python train.py --num_hidden_layers=11 --hidden_size=512 --n_experts=16 --experts_per_token=2 --d_expert=560 --d_shared_expert=576 --hidden_act="gelu" --moe_layers=[0, 1, 2, 3, 4, 5, 6, 7, 8, 9, 10] --router_score="sigmoid" --normalize_top_k=true --routed_scale=1.0 --balance_loss=0.000735 --balance_bias=true --init_std_router=0.0322 --lr_router=0.00103 --vocab_size=8192 --norm="layernorm" --norm_eps=1e-06 --tie_word_embeddings=false --optimizer="muon_variant" --learning_rate=0.00767 --beta1=0.95 --max_grad_norm=0.5 --batch_tokens=65536 --max_seq_len=1024 --train_tokens=465600000 --max_steps=7105 --dataset="wikipedia_en"
Below are experts of layer 6 (counted from 0) of a mixture-of-experts language model. Rows are named router (the router's row for the expert), up (a neuron's input weights, with its number), down (a neuron's output weights, with its number) and show model dimensions 128-159. Each number is 500 + 40 x the weight over its row's rms, rounded and kept within 0 to 999. Numbers have three digits each.
After each expert's rows: "comes before" lists some tokens at least twice as common just after its tokens as in all text; "raises" lists some tokens whose logits its average output raises strongly, later layers aside. This comes from a sample of Wikipedia text that the model never trained on. Tokens count by the router's weight.

# expert 8
router:457484465512504480557476529504488498494468461420499484497471484517452500511469541494526563475541
up0:452475470474493527511469534479491500439434512479475598457509570512508510573439453443482429422510
down0:548465511492497483482543475472538510531477544509529564568490508416445399433549522512507532551506
up1:511489457476530533558465557512468552558540581501517515543471519558484527481535472489539483465507
down1:576498507455530500477486528435494506519509473462513552531464518497508532508533543584467531430514
up2:456507510591573509455532507513499442514456508551480438547502538506542469494585480496499478564467
down2:560469476477482555564530532500555453527468483518526433469550488475529471488513575457555504524466
up3:553460526471518508454488450525527481493416471487463479477520504491473457534507541503492480503517
down3:443528441570506463494542480477495475492428495525500550519542462441570528503553582528476506483517
up4:493494516523530469511522380500512435518545492466463504501527469468515505464484474507520574486484
down4:564480531448512521492407498500589455476557483540530568503509530553515452520534492483525557463515
up5:471475503519471569485449413491522450540454439546483414565515484472564426499503553465575467490544
down5:408480482450547534486534484411449520499514488509495492483515494473441511507462461506469541482508
up6:505483560485561477541425469422504473565520470561398442548548513471564508524475511518561513484565
down6:493505461512492463519502491458531491464500505461559487439535474500473451446472584490593543559471
up7:541513522499497530570448552434511477481500456497529496504471488507528519481454425518519503518441
down7:449572471513481542463459507516550433441462465478493596498518535472589472539447523533492502522482
up8:501538493534486525475401457538424559561496498483492509508478514592535484529530512481519505428506
down8:497441501448527481551498483403488469474515484528587466447508489499517504509541485515478434466506
up9:512570494466470513488527519462438459499539461537465448533485482459502516553403528553461566511558
down9:546532507560491513484495489478525449482425470518546514486444526495547538528453494440479454469473
up10:577473476531485443558558484497525556475470445496469539460498419439495521489517498541442553589505
down10:548541478549525555456430523498400546539534456516547460481457519497487545485545473560473476545509
up11:426508527517473442535534477564458521509508449485510486437580426480447545477515514494545550572547
down11:458516578543411443466558493476535468472536529437510484526503487542422448463535424424542526548454
up12:491522442515535542515521429477546461538522480469403479581474478525469493519544529510522452491469
down12:435525504526500541447447504533490510532517518476513501481524480499445456485437518530489459488487
up13:596436551482548507449574532475499544542551454500475486509425486530506512501552554552522534501563
down13:500501431470492459502527469450479487524480565478528520465403557552506471483481510461515486478540
up14:518495505506515505567476497509449545463505522448511463487430577520494537514468518481573506494511
down14:518529469511523510461542476543476537423454509489466559508470448444444534506481457514549508516499
up15:417513566529501529530482494548498588496480431448476523527515562479470484482481600535541497496526
down15:473496510450517521461430460458447477469499488478529451484515480536497470575421490530462492448453
up16:538468467477460479497460513521497477485488480422539525570503431536453513499477537420529538551551
down16:534580544493450547493494478460513542582495471473454546506542477495518510525410494473545466472519
up17:481512451546503535517455542515434519502482449542511497532478481551534490500501479438553441442426
down17:491480512485420505503555573447546453548595554469496440500452451511516519474524472564490460509519
up18:538457557530528486516496555509527452585486527380467561528423473478444534455514558523458505489433
down18:500544483445551457523551433495473466451509569472496496481475493520496493495463480544490542510531
up19:487523508503436439516536572455532532521488544553484458443527544490572445503523506513485512487489
down19:501468506517471500480484488474466596396576489508522518525501530495488540480486443468473491562604
up20:488536533471508483537524445515514485473464404516526450410489574466507446424498473501514488503492
down20:550503471481473488492520536458493462480562506513470492550501515427369512526534546395608521461559
comes before: " a", " in", " to", " by", " as", " the"
raises: " ", " a", " in", " the", " pre", " to"

# expert 10
router:551462437495483579502501469513524544521545544507466384600504529488469491505504488538531481495549
up0:526520486487462463580526445559561501477494562484530446527491506582558518545533555520484521503541
down0:456451444540537496444551515504590456525471503540442495513485476506532606476468460563546508501497
up1:472540579566455496604508459498463423519496448466509486527549488442425518530465517541494480507487
down1:554540533542536515528521576521485527466540522499491545476542454519538521511558528570431497462580
up2:519521558539485497523478477536455454470492554523498440538579571528456500534483484452440456524497
down2:529498498559464521432459507484525536518438529510539522486424472510547510478532446471468471442529
up3:466523535504537507395433520547564477561455505492518525497581563557513481572431542441467520482485
down3:482441487434532494528495493454490433533527470539491539454546497493521521495440489450469454431561
up4:495479492449462520516420483530531496432515488443501440495530431492447546515526551514486586516558
down4:464443444446436484531492439484584461589535540440524443563503554518512513496565483517475552600492
up5:513516490487463538523489529505505426429493531508508483538485569419476470521492524470559378505516
down5:449563519480556578438436498480459451509569593559548508471457487519551536524537495442564523584494
up6:514489440480518456521534464461579487517528572473572402532472532462508487510508469483501517480479
down6:540516522472511448470525554483448471506490515470552456538504516489547503549515473587483509504483
up7:525484554538543454564546422502521519499481451553440554475464487486546519512491528539474496505513
down7:509462527501483470496546505440443495556482498513521505532519475520547505561522542414496532552461
up8:514503517492478523555507510490483492495514478528482536446513447495484563572500506482439492531477
down8:422529457532477508499529542540536587541489497520522451533551441569505490520531529485459496406501
up9:501463567473489527513412446486543529541599524435480481410582523540481491486460481476487457477577
down9:491479502526567425497507523575522508430529452484471577581503522492490470409546508581576552536384
up10:493494512428522505439488489450553530528473511501506516518485485515519458479520568466470457477526
down10:423495487477491448449547429489560481449532511456536452482526486408553520514501463472477520496491
up11:518518498489438494492494524476517465494519511586513601488501480544484522520433544497536497500512
down11:453453491497558542480497478540491565494515497562555467527528521513551531452461496487516590496473
up12:531509508454514505499538478497454491465496522558535485488483486489501451573570445493438501504557
down12:468443536426473557546478518478498487448482512542579529461486499484568466619481483448507534494530
up13:504424513501563505519505514501514496514510506537475487506510587538441473527503637528508442490472
down13:449481531505522518515441476498486503490472531472388524567465481481473527493449522592533521589510
up14:499418558568470562457512562458477554431531545555544473521470438520505536553409557502479549593596
down14:510497450521527483516538484514554513528572499472480478518551484482499493481469462478537441438451
up15:451433530506502561527475499577517514498561596506432523546447439547469481531492477431498477484530
down15:552501576447443459505430553498524516468530520489456514478524509471490555497522491499494439533438
up16:475550543480496484473452478449468492446532479452540417532529476445520464540554528487510545466572
down16:486577521479493432498468489535535528519419535558455550486484508510502500507509436439474501489494
up17:545585540472457510475477445532564497541465465591470463563486555517495503543534455544458503481437
down17:501466478507512479451556436487491467512527506475504443555527556465541537547435482523449538522522
up18:535546500495544474468420548504458481519562544569527536490522468492508501503534470503521574486460
down18:577492551556550512522485596409537466507445536519522551557478428539550504559455507451568453454563
up19:512472502503551579488447512411547453482515550520473482521547482538527589562465498471508572482529
down19:460493513482457487506430528505466530590466470495490425519495477574492462477515497490467531516556
up20:528396468509504515524562522493419484489401503551412473511548514462572383569483534525446527474456
down20:523491509481477470450540540568451560497431497423456475431428471595520522465453578437463512446515
comes before: "s", "ing", "ed", "d", "ation", "er"
raises: "s", "-", " ", "er", " of", ","

# expert 1
router:486411504482433551496456590470481572527520511488542499506551490528489448444474523527554525455519
up0:532465515517448499528489472499528527523465533516455497526463530527489571525506483532514448530459
down0:502483504483535537502451552425505484628517512490481541477508447541468540543482482517529459491496
up1:532443461500449534463499431463516511462552508434489450510478436473497495573478555522462491521617
down1:484535538510505497554562538511483489463426514452461566531488525495516478483502557465613519512529
up2:510504476457583424536534524481407566512456507553462549457470524527474532543528497464493456510434
down2:563511594478453542463512505532459501538558468457513512421482485460528516537526557536493495458524
up3:467491564481493494486483557543540496509411489488490489420505476532482481490434520417437463465557
down3:462512455442509562549439495472493495552544563473471529560526532570552508451525555540513495524523
up4:537582446548472476512490468525536594515558542584460531468504496497515544468500404531454472501568
down4:467464474449488526489508501481506532538514485486558557540490474548530490447518497536607488492503
up5:536442459516573536440482504596544486532532514518537522511555473521500497523459497510475472525463
down5:503527483529425450485513493470507437524514417436538456419480489454436427498449549517477500533523
up6:518513457463450503571533524543542477520575393450509459503501432465507497504422489510513554544591
down6:458469525518515485437556530451499548539528487515483505511537461489487483445459440429508527520518
up7:477409455518525506437498505427540472511513475464511511572487513527488513496506524485445534474496
down7:480609512496598513567447504455459512418477458542476512512494550487442540522482443451509485461470
up8:476338567542468481509566522500535464557514438576466496487495549554476467507447494516498485563531
down8:442523501488456525528500508518507451433516469439551521458513536457446537533562554502431511497498
up9:530491489441478520522444482563537565505553501417478541507466611456532473519495525514456547617483
down9:554538459482479487459430540477560535474598511561442525503496535478448462533509450593529497476495
up10:527437480510565510470524483538502512512480491493475552525563513524441501466496417474436496467489
down10:523587464446561466514487536426534517555564545567505467527478428480484488497465425498451454403443
up11:499516465500520479564526476481508602497472461518503609529478494538528481554512543537525531491465
down11:587513452564583486562539556489482505528442494536434575467526435528502478531571533588451523490521
up12:511489457479539526482483470510480511542474516541512478528528488512534528541480484497517508544499
down12:510462488497511519474479535551510563553503472503521517451438537496493531489471533566409519441476
up13:530562530459455409457552528471508517479445480420539499587547423486457536452477538536443536505504
down13:540553484486538503476476471505498529567458527516514515497482502462486575409498578490486464442564
up14:532445498512463469480481475511520427404524450479466469479492511495529506532500505516606536512572
down14:470527538408530547476533606503478519487524538519484467498491482564517550556460516475530548464500
up15:560522514535464476529512552482518496520421585514384410483501489513455486447510524553524476475532
down15:394469490520448524481484529547598433543509515387483486451505421465481489554504464479509441454567
up16:521517454498442514527473506458505481506511509504502458538519578512454578549466520524519513489549
down16:551503436476485529524481447549549506445531534571513475500540490491393510505504495481512539458472
up17:502487540489513512568480514465494471552533439510517512519511444489486501454513504485517480520493
down17:515541499526559438477464559409481521557554438555530459478482465471531492509412485498438480522480
up18:493510489525475486541507453519526519489510565472371538538494508456465523468461521486435528573517
down18:558472503551529534508543540475492524437526498463487455435495461514513572475508506448546543466476
up19:534511533502510530511482481461469454548440517542518535532471503491546518501520492516523530433535
down19:483433533600572526554551502442533539501518565491506564499475530511516514494438511483470494545472
up20:490560500443493523530458454423490481480524525553493510458524486485508594457432498540530491532503
down20:514578464476569442445499515550476554503434489465496512545533424535544430547519552550542506502502
comes before: " of", ",", ".", "s", " in", " and"
raises: " ", ",", " in", " and", " of", " ("

# expert 9
router:535479531522517472517473518549533534537466499508530529486618518511507436473469473447473488493454
up0:586462560511516542466478499583514532466489590443548520478526427528503488490488490512496505586409
down0:417518493471541475549460541439575481509459498473478536474520522554483592522454454452524563533542
up1:534458509508524436499497529512504438515456510583445534518499495463540413435484547502463462518462
down1:493511415491548487471531481393480543493549479501581505494496492537526514478514525511543526482517
up2:470520513513511512455583518556551463544577521439510461520518460569532492550452466529488455453461
down2:472535498469491506548556468535513440547450527469500547563498481503469518489502458500552494544482
up3:542513454540513448517529548549557492411488520530514542453538529491509493534452479529460518556507
down3:515472490544502456519523496501445466442506454418474521540519517524590451490487524476519477490535
up4:431544509542474577491542400461465477422521554495523517509513462550554536541508497550483512512541
down4:473474427458518485512582534469484517462514394490526505503537423435497484600441538533498531511483
up5:482461470517454527483484572530498503506471454427546533446485550544437474519477505510469530397470
down5:437512518457468507573513513533454518504405546516517582480553474538501457498514491541516464507422
up6:513412510489483553580493536450495546496459503533538477473448438509492505481481442492520535496477
down6:526510462455499489454527466516514499449431531455522520540520481489504476578532501555531410526533
up7:470492527533466476527438469513528465503472434452461596520481509497509501466467472463500532484598
down7:505475433553487484463489481497470511464483457484485489496523522531556558606446512503534467550524
up8:495476537457479540480593477531466509511537544503498542625528504537515487526475546465485583504511
down8:477562494552442520446453509525558415532482498483494557487508520514530497491411493460511463509486
up9:526503467451455542474502506494516485477512521573554466523473552452458481489473556490501519493476
down9:519439423483503513414509533482501484494502512420487498490458514518504524535481546556502469481457
up10:482521471558529416530499508539447516525465520508535482576510540455511498498533471507524490500468
down10:462494577473523525478519460515462418493492549524504431518484492497517492491457494471537521466535
up11:508558487468522442550376502613557516503553486503451594487490509541593486512503509500525502519430
down11:541622513561485460537538516543496477496597490419455463546512547517563436468452400518449465445431
up12:544482476472538488556467495477501487482490471528529440572449532496563506539570535527525492499541
down12:501538500432459543549433540466515515453532592491527528514496557507468529466576449499426514454474
up13:504493481456528514497509449492488500449494452548493516459463558541523483528497480539509487479464
down13:420493537506489504531531554475501551450456489447458482572537552563563493564514514505506427503455
up14:520427494452503541549530503508481537487468563560528522518537446502418529438554567480526479586485
down14:459519539505483501597453494448516484490517486445506516483490517504517587517457512536512584486507
up15:518501509554576496500473521492434513574491479503549554510516460462527485500538516498534460456608
down15:515471435479442464526549415562387533429556469456509560461464541541465473507525487479540477512483
up16:509456490438510432500529541509490477549435505462491510459487524581463480482475487512484464485503
down16:598466518499522462539537474524455425531510517501475470487454481534512445511466531421482499444513
up17:477460547472505457526505474537471470556580495472509504422498462486521500516548581533476472474464
down17:511485423542487489470481475534489492471489429479478495488542464536437462517520497423495475514550
up18:498541518499480550545567444474540544554508465537449428514503479470533519530446474457512445446477
down18:504522448477486453515485507505503487522516542528503485505507553485586617477515524499514499544429
up19:507481508461497535542464533492556468494515488535504506602511492503465567484511530540544469501532
down19:545485520518490522517440471549533500521503533478531452440536521453484538458484522554501456473450
up20:524499501509405448463548487534499486499525471504528497506490457523529525497523521514427480477448
down20:475510509462492504532410488481490525517514450483517518450490516584497482573459509491546492532521
comes before: " |", " ", ")", "–", ";", "°"
raises: " ", ",", "\n", "s", " in", "-"

# expert 11
router:571508490501472550537470443541494524555495471551616489584495501599504457545507464533498459452535
up0:548449528424512484495436457458513458530506572490550485535503459479411526540569503444478452511537
down0:487556535656539524532492474467445468555526481477477478415480516487541529529433501474442489404443
up1:449442527520483433471517548580551493529538484521558466531495490536546423494532475459485538504472
down1:463460463477556465479483518496490474521515459502583469447508461495473584511505483539478546519483
up2:566535504447560492517481519561566522510515536439529460502505480503546553564469500509524468511540
down2:510435585465528521494528608486492544560518513520479548519533464471519451527524475507490454541498
up3:522429480527518509540504470488480494499516512490507483507430495500461492400417482433552546451513
down3:504474495528527477575558482479498538483479548530488483510549540385518516529536537512466493489500
up4:504589464495534430493412530507489473494530440501534497558519531572481507510481566441486457494479
down4:501486430463499493454572510458527485440462515520545502484572474511453546546473490483474553502571
up5:466518483474420455484526503534489532518554549495537496489507543529545472507530520461511434559536
down5:462521486470548497490466544558519514508512512556457449616494539530451542439511483539535467517521
up6:477425511503538436545520526562440470583467515510424519550468474447577536567500468531565494443451
down6:537529543494551472510535490439453519467496466485524564499515480517515539472512455451518476490504
up7:564515493482412433541456485542535475500500493525452497485601511516491535496460522554486498530586
down7:499505455467460457549515452609511528500471595526565501520466512518472481457522467492486490513447
up8:622510486467548510539523523490560511452474502610471468511497466445543488494530455517518529513457
down8:478429551515479502490515571531442552507537496480457514522502485488527462483464547477489438531482
up9:485449507498535501500528394483539459548434478539425490509501481481522455490465462519432507520504
down9:490471499483552543499453488421439458446523504437453541472473566469364522486552488494479510435450
up10:537550497514495453533538501475478524425446541560525488457517649547442482582480544419612507444555
down10:419526493504544508432496518446573526470556459432516471514502465476533550508422476480440519526495
up11:493461488526499480525531466543479484481515507536535512504533460557583491424551490491496502434463
down11:500534453487469520507493538554472460537465484447488544539468436489570524553542528515476447474451
up12:464506519499492559534465433505519547547473447496536483494489493459476514546498491514461520522488
down12:500519465510505497580486461479534478488483570472555484466517498481470493518434490554505495508540
up13:550487552506483403501498490441526507476503483480522435464478540485476507527563478523431437436543
down13:482490485533567475447499508474445509504510501493495476508481434567536464461484497508520489450478
up14:465540528480620447491468565563454514516535510469523421503450453492474556486487523520512526508523
down14:530548515521512520573546465440474484492443495494574506502436481545477469539546522497472511544455
up15:534463542504453551563518520565508457518523535483499558487497488528558545467493499484453492506513
down15:523534485491505490502516543552493491498560447460529561514461524500441467540522555459535506470516
up16:466472397471519471454496493443436489486434521510482453479461510519501508516474546510476538476545
down16:431490418475441450412497515404511498506506476503469478576541457567470555484467488549441465510530
up17:499486500498458564465484540440497498487500478552449521501448478510458490496494523519467494503485
down17:498582497534404529509430530545485459496470600546507455514525516478470464439482518479491452478498
up18:420569474420495485430521386493480498450507534510478484548443551529506468513497474534545460449534
down18:507487481523533483534537582495558429478541524463521537519521536551499493489544516521516479529472
up19:484508419483475474525527417437491568596503497517495439537550497554559499484485491544535510525465
down19:520520516516520511513473445494476469528552402467462526518452430425510547500533411493498548459522
up20:520491571531484473436519463507452552529483541409544424518496416433446512485534466475495461454585
down20:544518421497539502512460568508497535480516446440582498538487498474510491518448510499519440515459
comes before: "1", "2", "3", "al", "ac", "st"
raises: "s", "2", "1", "st", "-", "3"

# expert 0
router:513431460528447568496547500424535510486540522507526476450496435569555507538524451502530471439590
up0:507529531528542520524470391433528494538499564553532488472546507530556390490567457516528481490492
down0:473544460504554475494452479499518552515507470577550477546441428476521560491462492502470510570480
up1:433499528589477534466504457493551530520485477472552530470507497497540482536504499497480447530495
down1:509458531433548475487482549379540475499482503560594497476591499455549530499494510440524517468487
up2:432448439479484481509484514474502575513446546418509494493561489500502518508417495498432483438531
down2:536510532516584442447472464500565508421440472566535444518480508518485462458510522482515454538459
up3:562509547459535566596574495514455476501629568538507477468494480538500599480502546496447538435537
down3:499538470482510512533500560457547506500511497442414518440519509543505558536512501492453489491463
up4:528522549441496448475464417486545448511501485551490453454485549491500534537510467448413531531500
down4:503473516500455558508447501559485449539573511406485512484462483448554509492530459602460453523474
up5:520499502524516454477480482464524503568575535531433450565510505469573509491565520462482448476519
down5:600520533458545523468501537516569479503490492459497481443507478525426525519504486519475543472392
up6:499507503523556456504551509473497516506483551516498501455468499505545479578528614562502481472497
down6:510515490550521540481519516533517459505496430439470486488520455548517449522480468565532454428516
up7:546535475531536582438480492496451499440487523453474464475419581511511526521561565528405468547564
down7:429453444489536542469494453483525536584506463528495520461467521447463566424440497521565490482553
up8:477494525461499448515496471513582439527505476476498539512479545433468484475508526493525530481501
down8:503495525460502497486488506500515606564512438454524559479510565510491443518548482456534468469525
up9:482478507492549523487516424559510514583468486422475533587540539523531465483481516474495456455484
down9:430483445542460490554506507537418479525411505486488553470446459569459491514514474583575444487525
up10:448556532537508450492476498466498493566518505481508487464517503536591497475444481520525512462553
down10:500317496468488493413548519464466553490425513496536477470501515577489477466510520448559438578442
up11:549506560469479504527462503519506419488462467469522468503558576459499486429502505542391490483469
down11:548513494485470515481440539518491498496490486524466473493512506422462491442466478504495519531466
up12:515513542491493426474533558497483503506483497418459419455450501501501494513551486537486512466566
down12:537443504554486543508529525467504498461525566470494541489502452482525527468437504525492565554498
up13:488466506589528522554483478537560505479444530507503480460486527468483428510460519466468504462575
down13:528506509396521541520500472496485501495495475424456485579532524504475480512568476524570550516471
up14:482537474529539503553518571451472519514482507501472502499506516501461490530504490592473444514554
down14:455430484443485494521383452502512500485523536566418554497563531516489454492570610468515530522507
up15:520411531537520509495566446508509515439467492486428506431510483559465529407508505438499533553484
down15:510468502541474469481554423486537510407460468484503503537508570468417450476438532497506457440421
up16:515541505495514485553432490409522492559465495504461467544446554479499504516454445492519611452520
down16:522393436498578512498538497492471512453460528517491549509509501497468519528501462546587509525477
up17:526456531484518504516599435471464535494566429461496513429496508558550460525528537500536470449499
down17:574494451499412430494493527484590520534548469494470437490531506446552512488500494506502465533493
up18:427437465547602557487508479458503487425476534454466454542565454538536446537509428507485497478533
down18:476472515471462492505513513537548525467511466551514456451544487493525560475442546476522475542543
up19:594466477546477497515473469514526477524430539474511467469515495539528500523530523460480527544493
down19:481476544491500441436505560499498578475509503531516470502474467514492489488519545530554552551458
up20:513534439452583530552509495514568405461524477515468551564502577418465468499457511483490461404457
down20:480505481468474510571452445574543458494428471495486535449496510561490454487492527582477484500406
comes before: "\n", " The", " He", " he", " was", " In"
raises: " ", " the", " a", " in"

# expert 14
router:584530537518545400450470478550463581475477469490471414513553426524398417455532485495558475510498
up0:503568520469484490543555457511500537504579528498510529441514491527451552535532466530505473471527
down0:497469498508465469544542501469503547560540511489532438578492506525555498557452538519519515450496
up1:568490412432496469526536471547499527477513398499477460456461546554545559513540481458496477487443
down1:498533490508497497504538483459497504544499555556464489447509473477496502455456504509474513393456
up2:492533443500521474541501482480445494559474521550512551501486461470531406488607484454444474533459
down2:517473488480414561548496532425482442522589521541504479515494467531581518473544522502457529492524
up3:544503494406556466590406576482512469558510529487457512561515460495518447552581526477508505480509
down3:533485532552511509489600495576491461494479549488444437492490564507506477506485470521544586521466
up4:515443507456489487486506476493444526570486500470491502515541506481496494464398451480566361572469
down4:462536498490491514452502541580438553529484504485581525470386461467501482426460501519467480465590
up5:527509565477535513555418479468522526517508483525540508488560433507532503488482585426486542534513
down5:545434485489523490523486575509480497507531489495539506530464604499450537480402478482546485526503
up6:503492535544514605481482481458486465556483491467516608503505439524530570497470489501445509564514
down6:464479527461576489569480509507477481497495491457429477524520475491480510565485510532506568568521
up7:485424511521493482499546464489494469529497443542484476461632518520494456504506500585418514449464
down7:508500540502517563463528456508452515463483502478492519492481504487581469451514509500410515493418
up8:496511515525509498504480469591501506558532565436517460519487455569428469500535549499487513560469
down8:485522399565541490474587479459488477541517535476518475435551500557491475533443502499476535507455
up9:553457496522575546503451513569464500553481478447484462507504520540543534423518471512572480425415
down9:441500477520470467515420575448416435494492433548462519517425486480392471498475484552540498541482
up10:517485420521464588616556523527510554510551536493485450504549516486614507450542516508528586540444
down10:447525472525479512456508428551476436515568462501436494470534465522603455511501483491489464492458
up11:462513495460547448577573511534487497551527512440450507495512474463555467459474485503511516478504
down11:504500511526499484508507509503500506459438441453529502515480504478482451560490567513576560506488
up12:573549482462531500505486481507495443470537533577534496489517416500540583443553428532475501484510
down12:438467598484481494478538482530509541531453475496379559469453482531546528558529433474548474536444
up13:444502495582563548521590510467517507507513513479509556524484542517530504457463471468488530461563
down13:509471512533478560544497436525488475502503528509510589522591418540540516471465502467455498408513
up14:497553514503508475575499476529460509512497486456506515465526558593451537522476499480478445500440
down14:538485458488452550492535494468476520512523493441563503527477536520499590471462538548514520526463
up15:573469460493493563531505458546516465535480459423413488592575496539457489576536472545513539448512
down15:496522424498481458444498500568493451470504486553563482587552533526444510537484452442503530493493
up16:582462556574486511461506439551538502493442469493470437481580550507534492506502465514508540471488
down16:468559474516590562543519458417505520469510510505558502445527485552551529482509476548505477522468
up17:571409494443525519540468473449443531510438465434512514437492585515548500427465471440472473514490
down17:436568473497487528493555465514530407448470486513477528471478485522458492483504543508544500619476
up18:509535462542481499528527523493429483503430427525535420503504569435487479470472528467542511526501
down18:516456547457473505500503519569572486520503478477511524515413564517472508511576525570443581491476
up19:507516470499491501546463493541461514460512533535546540519543484467415508537485469544514498606470
down19:486550504496452509569533546434507423495510430607500540474464514530512407491473544459522536491489
up20:457459532426572506518525476574491511481555536523556506502499538547497442486487528499525549538485
down20:529467472479501495361485530505517515478473504486523445453517428496533492458455423538552476507490
comes before: " |", "0", "==", "%", " ==", " years"
raises: " ", " in", " of", ",", ".", "s"

# expert 6
router:564425440541513501508517553572449484499480478509455492531510447489527444507510502523549491470461
up0:540444516431598548546533557490529481500503457427449502496563534476506535471508486489517505576492
down0:535452474552537479527470458441453507469494533498504520407511549517448477448542473532543551523466
up1:519472541463526558512474598501490473513510455541491453488515468499514445525428524551501500520496
down1:469385511517489422488567537447481552501529446422483479500451484542493525459552447602506528456498
up2:544454450392467559491481550530506502499558529562510503412492452495427467533468529517491520445473
down2:517518555434510547494571420588513470501463562457506595515493504481473573572517452463590523510562
up3:491489374544522470519543494496466511625502424488492439558512509487447513506594481450454416538470
down3:463465535460459437480485553508552488507533480516509501456421484522496509570532522519441504536584
up4:512474494554494495510486516512544487559540416468599441466547504469458494494524472382510582498476
down4:480523541549472440496460517533463482591474551622435495489535522535535453454537521540485458562535
up5:591485476513455397489476473470527501516482478472508566509416499497457450499551493508517539533520
down5:486496549544464585479495507424479495446492500467489416494517576472460542468529456452503506399391
up6:536501484551466402503532501540489523516523513482555512451550466499496501511506497590557482483427
down6:514501451508533487447479501501476433521425512557492511498555429495432506460474593528466472475478
up7:539516484564506501487485461503467487466470536486474530513444499553459479442440526552528563449539
down7:453497501525480514486502474512532482501591488498501402442521478388579514457437456435466440556463
up8:504544478443541417574521487578434526528583478510498529438507506478510503583466509494500468480506
down8:569543519482485518509505456540523471488524514513530536528512518502443477398556468456467483568484
up9:512467480516599461545544503543516479518522470540534465515508532484522447478480485486512399542488
down9:508522541558582491485519500501461542441486475476472558454430574431461461432455506571512473574517
up10:443470522603547536524546488493502527599590493447465561482470521414555434489458605549515524501527
down10:509556432454485493472476421535497439537436501532492542504507527480482594528532466471508410511502
up11:554485532562467596542466517518559451521433416545510514389456475528534428565483491489524527459539
down11:578478490606543497497482530558447494543518548468472468523593489541475525499549525471523551453481
up12:484453490487518492498503460537551454551459471421531542465481578530489471546483538502493470508466
down12:513544476544464515439493466452452462458596542604469402540528432520427494479521488470472521488546
up13:464482445469458444545428557536534540479417439505521554493430544568437533487531498504516472543485
down13:532562564523566584423564421488449498482493497573517472537477460481490470526454468500542413520474
up14:552483514522518486515446510554515480463493516512489511461513454524560502501521540550582532479547
down14:541497575473521457525563539433532479516519525465532460555446485534512501496584541489445482475528
up15:474428490567537475506540521499486426502453456506472461618437496477511500509523574505460475491511
down15:533421503533523529497455553487464499459497529513473530456437525500497448465495505505439474517485
up16:512509478537482520469542558551505426497500468481512486466555504479453476424470532505527486500526
down16:466526530508575574513449427497479516492467464471442483485528551501448557410557510429443537495503
up17:506501570521520595547559479508515540448487452521497501521413572517499459425506579495571523455533
down17:587501481400536512512491553599476492580492470515482532560489400511462572438506535471476463484505
up18:460468476472567421533471543513495524476544475514540608420439494516462565558510459468562472454469
down18:527491514500474433477550469489428481406460532483495510544502521483480530496462568539513498452459
up19:555456483514467559515512520480447561524449500490476464442484441548452579532501451551472433521477
down19:455552552429507481498494483521505449479508454527523518512517481441466460403432535509403568496503
up20:513541450496533582476513510546491412481519504467486484481521537519444558517453507530547506478538
down20:541537504394496493565559438510496538490495519556455502519484550451447545507455512523552438464481
comes before: ",", " |", " (", " and", ")", "\""
raises: " ", " in", " of", " and"